{"d_expert": 64, "normalize_top_k": true, "routed_scale": 1.5, "num_key_value_heads": 1, "vocab_size": 16384, "rope_theta": 500000.0, "tie_word_embeddings": false, "init": "normal", "init_std_up": 0.0371, "optimizer": "adamw", "beta1": 0.95, "beta2": 0.99, "max_grad_norm": 1.0, "decay_shape": "exp", "dataset": "wikipedia_en"}
Below are experts of layer 5 (counted from 0) of a mixture-of-experts language model. Rows are named router (the router's row for the expert), gate (a neuron's input weights, with its number), up (a neuron's input weights, with its number) and show model dimensions 0-255. Each number is 128 + 32 x the weight over its row's rms, rounded and kept within 0 to 255. Numbers have three digits each.
Before each expert's rows: a language model's description of what the expert responds to. This comes from a sample of Wikipedia text that the model never trained on.

# expert 6
It responds to: Month names after a day number in dates, such as 4 November, 27 February; also mid-word pieces of names and rare words.
router:133145115160056113213219144092119099176112113082132179089148104157157110113165122132120114089126148176056147130091177135129094176200126169160142065151099124093077070172092116164174104109126090074144133169119092158109133148124135141147108184131092112155155141091182175057124100107102133113122122188137143071141092159170129166105118131162125197092120140116142104102163149159130194117203122137139137152126152157119154167145117069101093143161162142181151105109118130104090120080129147166126114113139084105176075101160157150095120134122130102121110143162087124091157156105132090121204171156171129114159192090102157130081112115136097140184159132148116156112153099095082133126073086170171135134138179182149063101167122119129096162079095091143134108152091134160109112140154093
gate0:106099112149116153125115173169128097082122160071128161103135088147104135118149161078081139126140076143145204109125135106160176057131183173187073100148145146091066136125097082117079085093135093085108157124075168134056124109166105134118114123092150147115098139122056117155101112117094168173133158126109114162088138109144114122154100121132140098094113154073125087124111106082115149142149156087108066093201097111166164103131135123183113145164154150146128096128168147139170135186130218103163145117131173091162141147112086154088133087164100061109083052154115102150140130121171102124085133116153109058166181126174143146125154148052092138129143112177127104165165166099114138091181128097173079124170176086136150101157090177166096132103143140121065096132172135090146168138140135
up0:090105168117152144137127111136089160123134118159184110201115138110154134121104156075114175143113170158180056210149152118078140136122122170127159171147093121137188125082073109096126108173150158101121122071142165105140158110098121105164152110137143139170095109144170085093206162121159144114135081118128193140094114131118114109112135142087064134122172110172074134096114163194139155123129164175070084125114212109106148108087207134095193123062117155076119145089062072160153130145092144124134088057134094150090138061161190129105128176128146113146146123157101131147140102113159161113111062118126109114138104129104125132138111167128120100130110160078104123140114114110123064140145085135064174113099089108132140124128166135088155057149145150111193169113100175187094155135108110

# expert 10
It responds to: Nouns and adjectives about songs, albums, films and television (film, album, vocals, lowercase, big band), often in music articles.
router:147137126118177137125112119167110130157152142110157096096129099166177119102107099123095151157106112132107084128095138152103200099152115192129089132230148072137107227123093106160137159116112099107089088130155134114117113133120128125101186147138164177120102198127124161110126112080233117114135126153094145098174088076141126127123091162115200067053117119103116142121114150081160159134132085069161121120109131132060105098217118064123102081149151149145093162115097148172161097128137079160101140054133099086053160140179094110112130108108078167077157109081147105174131147138128116135071131134121133100124149130147126132086114110107101074184066133115135108105130122101130130114065124128148115108078126074146086156081138152182095144126120162144123120153125136131092195140100180
gate0:151171125109139134210178178145123102075177136097166130130092135155120107136125108116120102118121104150132208126112160220157174157172145124164123117159191172116157158135147127180194137096030123092128172155176133149092131131079184065082090115147159178064121125076130176116133067197157117142124163065145138146101093154200137096144097097150134150170159108102077152141080178113181137112109133120146114111143131164156052133084098128132118107089104123116082128123070097114109159076164107148146145122069096164111123100142152139134154130130122122104095119166129110121144063123105138126107118109136145159113178147124113082107150128160117176179135064114114074132190142151172151124118120130109125189085136094168111126206129148110148191087110160133124163101106106137112118102103180
up0:109136166183159130103108091150124075159069174178156120123127108166159102113096090096122065171111058105188127154066126087142148141113123196127139158181125144014135149131066158148102107159111130135093115123121122167158084151134093128096158173181125138125118162129140114167148093183091155170125123125072109073128149097144131100081126146170146130135133180120168137159126148095119104154146164180160113104134149170134098126117120033096186139136123157122148144076140188042139129100153111152175100140117145131102063153122065106141103156105106131158122135139140137090102146101132098086080125123139117061074085168174080127120151174070141141183097123101118119121141160153120119120064108148206123111119130082155100100154139147131138186132130150073162080133109115112074106078067130

# expert 26
It responds to: Word-initial capital or lowercase letters beginning biological, medical and proper-noun terms, such as b-iosynthesis, b-ones, P-iper, B-T9.
router:148169104150085174124077081116094124115089103124176120097120135150154116142199122107141150144113087099104140102189145094139082093148179120145130151133076169115138115145111147142193182130160146114152113129129087080161063088126138111075147142086093116185141117133119056103115050143142173053157120122121122134092170168138099125156167169139089170084167187129119130098100150103131156155095114140139127100103127068179146154127108113107111140070159143164081162128046107187135163113177175170133163106140112134124046096099147166148122178164154111124121056163105111083121136098115129137171094162146173172127187187145121160132100155178078121156145143114089094176134112147157103202132122131161145150103145171095140156144152094125143143129095127111199141218114137132167059140132119
gate0:130133076181136052169173096095227121185066144129169148077122159113116161115050094074109134164109112141088096113096130092132112130099057109103087097135135134125133091115172096104126185125137168146112163150155128157102154094082142117141136162124125127195121110131187154161137142115114115077174121158084152138140121129088167099159115037070109099096155064177144119151140093137109046108104111096109106113102139151118122121151128117129105093148141134154104087137125141143148146128111115100096118125162105156112127080115129125121113113121156037113068204125171169129116123154125143159081100162124147061192098136103155113114192076127169119130127066144166114108127121152137131111103143082122136091099115137191112119116097189070188164171132149142101104047100113082112159079163108
up0:145103149128143114109152140104090085106114149142099174124150178154107200099169123218159124172122136174139114120104123176117161109102139181105137144081180171134116137188099100162119165153084109110111127161101146039156118142123058108097204074106136136119175051083103149091151094155198122129111129123163093117175104157091148105113163150131158145161118112133140134144142133154082101102144132142137144108194100190111102136111141105135179114128151125116107102158108129155151124229108168067149070107143139087090169151103128170121099102135090140094115064140098145187175114098115162136104176195156097169124153127136106103120099189114163077109119109146055142151145163116103127129128111142114165088128109042114132114128157122160104141060123196151052096162148100128146153109081129

# expert 11
It responds to: Percent signs and nouns ending phrases in census statistics and sports or election tables, such as 18.4%, stolen bases, BB&T Field.
router:097136106123100178144148099132186121158066114182136165123089115113095117174107122130127131123071139189150082161138108131175105095109130120124136159039116108159116097143125100144111097165155098150103155136132158079080088133157193168154102093096078168098154079175117082145129144089096159101138166170119169143106133192093179085123096097148108140091121139156123182134109120108181162096142127188159207163174107122131154109151155087096103170156154103124192126123073162154110103164110109103189102100124132127175135168105094114164102161191175142169157138087102035165133176117120095129146071125095131121153099123126094151117135166086150090053091135085120167171137087123119103100136095103121135192129114158162087063150162118185128100100084117123077121174092100175127137097150125
gate0:129149160145091131118143076105109165169103132198146204184129107101088081150133119113107183086092122168173168178097166123081114184102135154112126110150122116123179119109116151116153140177165061110139082084197149100233143154149126101096171139099137122143098092181137127122150166082084099145117176111151113133120103134109117148104066111090165154104144088177089136185126139160111170121162166131108109195160155085094121119126113138111095144147109168102165151127075095097137168188092091127160127201153142155166063118115082138124109127124135122139126166132109099130119159168148115124121174097130159124147184126133113113139122146103146118154111123120074175099206206128105100157143188140206160160162137138162188092136061109176149069096111099155136127113119106090144082180112152
up0:094135141089171169098084155174126104111119092115168103155024077095151163148166062127080102145160164204146146120174114140138162097179099110120154133170136135084156095160133093122166140052100163083148196110105130164162195136132147139098063114126122151177064145081141113100068122137117188151104138138109163180116129177071115099119114168127144112164116098189089127156141121123119143174100117102131086092131137077104092159156128107115125116144131141136102127123137187167109133207157124103101141112136176092162158072139158146159146116120114148106142108167049137087121142199172158155141138133170170168137183147167172100100136134180105166184127131152163105140109158065165135186159131054096111103082138121102121114104119077084173131111106143119121173133115126122139134105098088

# expert 23
It responds to: Prepositions for, on, with, of right after a noun or verb, and row-opening table pipes, such as criticised for, winning pitcher for.
router:095092104142098125178128107112137161096163135118113138120176172175121134094116048098134102146153152095133101139120131148112111125142082127192026130146078053079164128162096117090153126114115134086130121123130122100102130097142087100130141180214120135122106165097074175172102141123131107151078170152148139158140158067169123147129185124166128114181142122141148097142157145135146116175162087164096142147193120138118109136131091133169152110140094103094104093114060107066100112143101143127092106142054160132123147098086132161149092136148102128224102096105184156133147115089158097110106054185124137154149152072141131129138127131085092129168100132189116117150128051093111134140151085153150170162109067160098131127082061127113171191132110104178172135089180178146135160135174084
gate0:138138134177168099151130104191126130072108149185068116096161161147097140110166140082092107094123149165082066156117157150125174087136117113179111075134127153155168174150136095118169130137116181155133147141151133103147183099209169120114077156185134106148089091126117140097100156161113122074099156106104172173106189096158134145147099118106157152173120127081059177108180142080153114120138103165127134098121080146135091132102128086121158111093132158090148049175142137152147198152139104076169157103135143109190103150150116135133164104121139097099081075174093161103049157167181172171131113143120199125069089174120107108126051117123114132105121119115116083177145115109147068082161136075150148182166110156152159132099143133116157119124161086090160123135093126166096103178126153
up0:081116115175138191066099147124099159090134129144087146169166133139094148116118141113105157093115102092107108103075142160128147199118145146107048133167113053104177134169084099184193069131141118138145083107109145108150175117144144113072102125195115137093097181129081152082148072093134096118145217131099121151118155060149137109149174066140139110128099132062160137127158107113138122131204127122149138094187111110174157112098107108132165095128121169145121168143085196085162161089165129152120174131119108109081140151191158124082135120111111097108143102132119137170064167136159131078020086155078175095141112130149111131149097073160117154108104122180105067121137063079112129151113141103108121126118142118101144110176144132080126118173140146083164085128147112147138089121131140

# expert 2
It responds to: Short word pieces inside surnames, place names and rare words, often in sports tables, such as Tyron-n, Wab-ash, O'D-ow-d.
router:138095117070130113147071144097144112101103096156163077141090114089086119161144136119103187111098146071130091173087150109130079129141066148109134108122132095195153125114134090093092159168146187114150179125115191140111169142093155115078158164089114152101172129166092166147103121132169114154177127129158056077092082116081150104166126154087102125182125161096089102127117133121152106084124152127073122116142117093193073093086130109094146172161117133080113086189153089177126161167104094092115129104178085137165175119122129138161115163131133086174143128108164099105154104147105142118083119130092173124057093117104110128159178068143153079031150152111089118154107063103105136169085115159148121120163128150134144096099147119133158076125163069148112081096169101141060052138126109
gate0:100178119131173156138096147119156135148131142160154148140158129126073141098093126160148073153071156126129090136160132105168172141107166180089198108043162170131118086119139148148125118151130136076101148144155145154134130179182117104127083109157146109162166113191168127144173182118120110091123100081084109124091132187096159146145128138159069150089106122111072082076161147179091135188136122112094070110114089075097122164080140176120139110125127097151141130155202140150124101161077116119110086148115145135116101118099150148163135199159210185163159149102115133127116175102149147202180108073132112052131151145161127152107152118119197124119179097202156181133111165174097139115171142138152138131177143176101157105124095133098185122123117105156118159072086104168162129120063125
up0:144136133152132129101149116130089119105133138123111150178146107138095104122145165137143123156131184145150109126119127116191132107067176126150174156022133163099102062117140166137148138161135106133101140166102133134145134155110167085118159112137095112131168080096105078109146117142167120125153096121084148153095214116092172106143095113159091128098102128160077082137172076121112147135146121177114103089085139132132108137089086160170197132139165085103140090103195154187144180172089150184170085186145080115156078103060107123095127189164140241118113127100155166131129149090171109145157141034168125125123104123138138143114125048155186107059157063122078129145107096161145130141182159171116145154124114151089154125134123157153140158154106092174129158090125093193119129151118142

# expert 3
It responds to: Middle pieces of non-English proper names, often Slavic, Romanian or Asian, in sports tables and lists, such as Pri, na, ai.
router:108139075112097120114116179142131161146132159153160143131151088130064128107126118180138149175138109149109162158122128121111142112098110145100135109056117130113156105171121120090128145195155115152087145094156147090128186109118098149184175127099104117101131071156110134093102086078137127138105177108085151108095174138132147118146148152138132145126126118109111099096067170084112141118157115183152104131127137192095185100080108175154167155091088083177135130161124169102133193117102089114243158155054168177164157152064095132116119118176120132078147093047103129167124148089158111111127109121120042144178150126121143168108132141124102059068159151182129121135135098146136094094117169154190151105061168137153133120125117108140073143170225121097163085140141110136105116075137187
gate0:153158142043143167113128104156100120200126129173137102157135148081095128103176187132114072130157159105162129140135160168121139098141164124115113149203176126141140135152159149151090118187065131131163118134132128107137103153130122144113153110153155121171093124184102048133057112145167117118146096146150160153158151113118177128093196131126101073093145110167134164091181153080166140076125183087110127109124143166095095107084094108123121109111128152119113120118163103166139146160125107119124168129146091121086167149033084141110144191176177154134144108173137139153160071140070113166083048117141118216169134151113104162118080121077163118060154136113171099139195128102111096120121097132167100134130093168107122127212089153126102187145141129087167082064138144156155120138162153
up0:088145114125116079069082073215088122147133135175140152150029098131140092167088153112153135105136093147092228124089128112100096162127157158070116083151161142195152113101069140148124064112097155112155134077112110164140126120119168111073128106129168116091139227120116137120140124076132115109113097134096102142133089092131084173197136158154114089146099069177201102114154133132197151075160127133115131132144135139068111142134154148150097154090135121152130101136151154109129184123136069128158158131127122079094078181135093127094144092121117075137160131130099115149130088144138131110096157081087140151086137129158156144136116169118114179125130220147143151114140121152168126132157117156143079117147138131079146133150073067090091212206135105095112123147107150111119144165151157

# expert 1
It responds to: Digits in years, scores and ordinals (2025, 62nd), plus military, naval and flight words in sports-club or service biographies.
router:130057118136141085123175131174132159176126134180134220105172130083059143080099129142191070144074141109103113135097133149159109098134149139133111072127138126145149101090154097120091131147149111182142135084106208134142185118150181087145133099075137164123091113089098185087149115090111128168166166133165150088153177108094165148087096107142116137110103126121106211122117156096147104093166117172158147150069198140148132132055122167123090157147119140096075118086103165145121184176138126134104152134100088102199165106068126109122143128146148151171127149133136074156109142130096117137088140148136133155100145143154156115078087118178110135070155162101218188076139124113106131119144155118090085087120108191124196120106123123060156127159147127135104108131095133135164057155156132
gate0:113089064132174128186102176133144106114134111144174119179137164102148171161158186129132100105114157104068124156118103084139145149156076120115102128103074108170105143087132081119132119107152143150093148101152132088075165214140139096131086175127107141130073069128101150073130115109100115086118156106152194138128135113124132147101129092108080048145081109172086161165093111143104129142111088167159052159178130093129167142170098188174110118145152152154162105212155191095063129182119117099122149173108120124085182146121118068212137100073113144116099185165151100112137076175167135150085137109154092070137098152137107132064128158110160127086122148108144129143107171115098138170155145134107090112103077122109175121107085166083126138100147106068107164142073114121128120098125128
up0:146070145099185146180148173095126113111102119215174149166082138113139162148194155148064103116084148128140112121102150086102160105186115102144153128114134104161074133150111080145162111139172147145136158071131144129082120131100156099166102080047097129144098135100114113124105101119123186120101159108185208091106128123119135108129115151132144129175118196133131127112115146151109105116115125187099114191197163145140238133157179072185185190146092104118155152143165162137090141140135064107139104186079135127107154156144105086108139096136141121174140107136134111137183124096088134187140135137151104083131096042181140053098108107131144113124115130112175166119139106041131108146110143102159124112117094144181134169102098119080116102151176183083125154138088141139125140137155123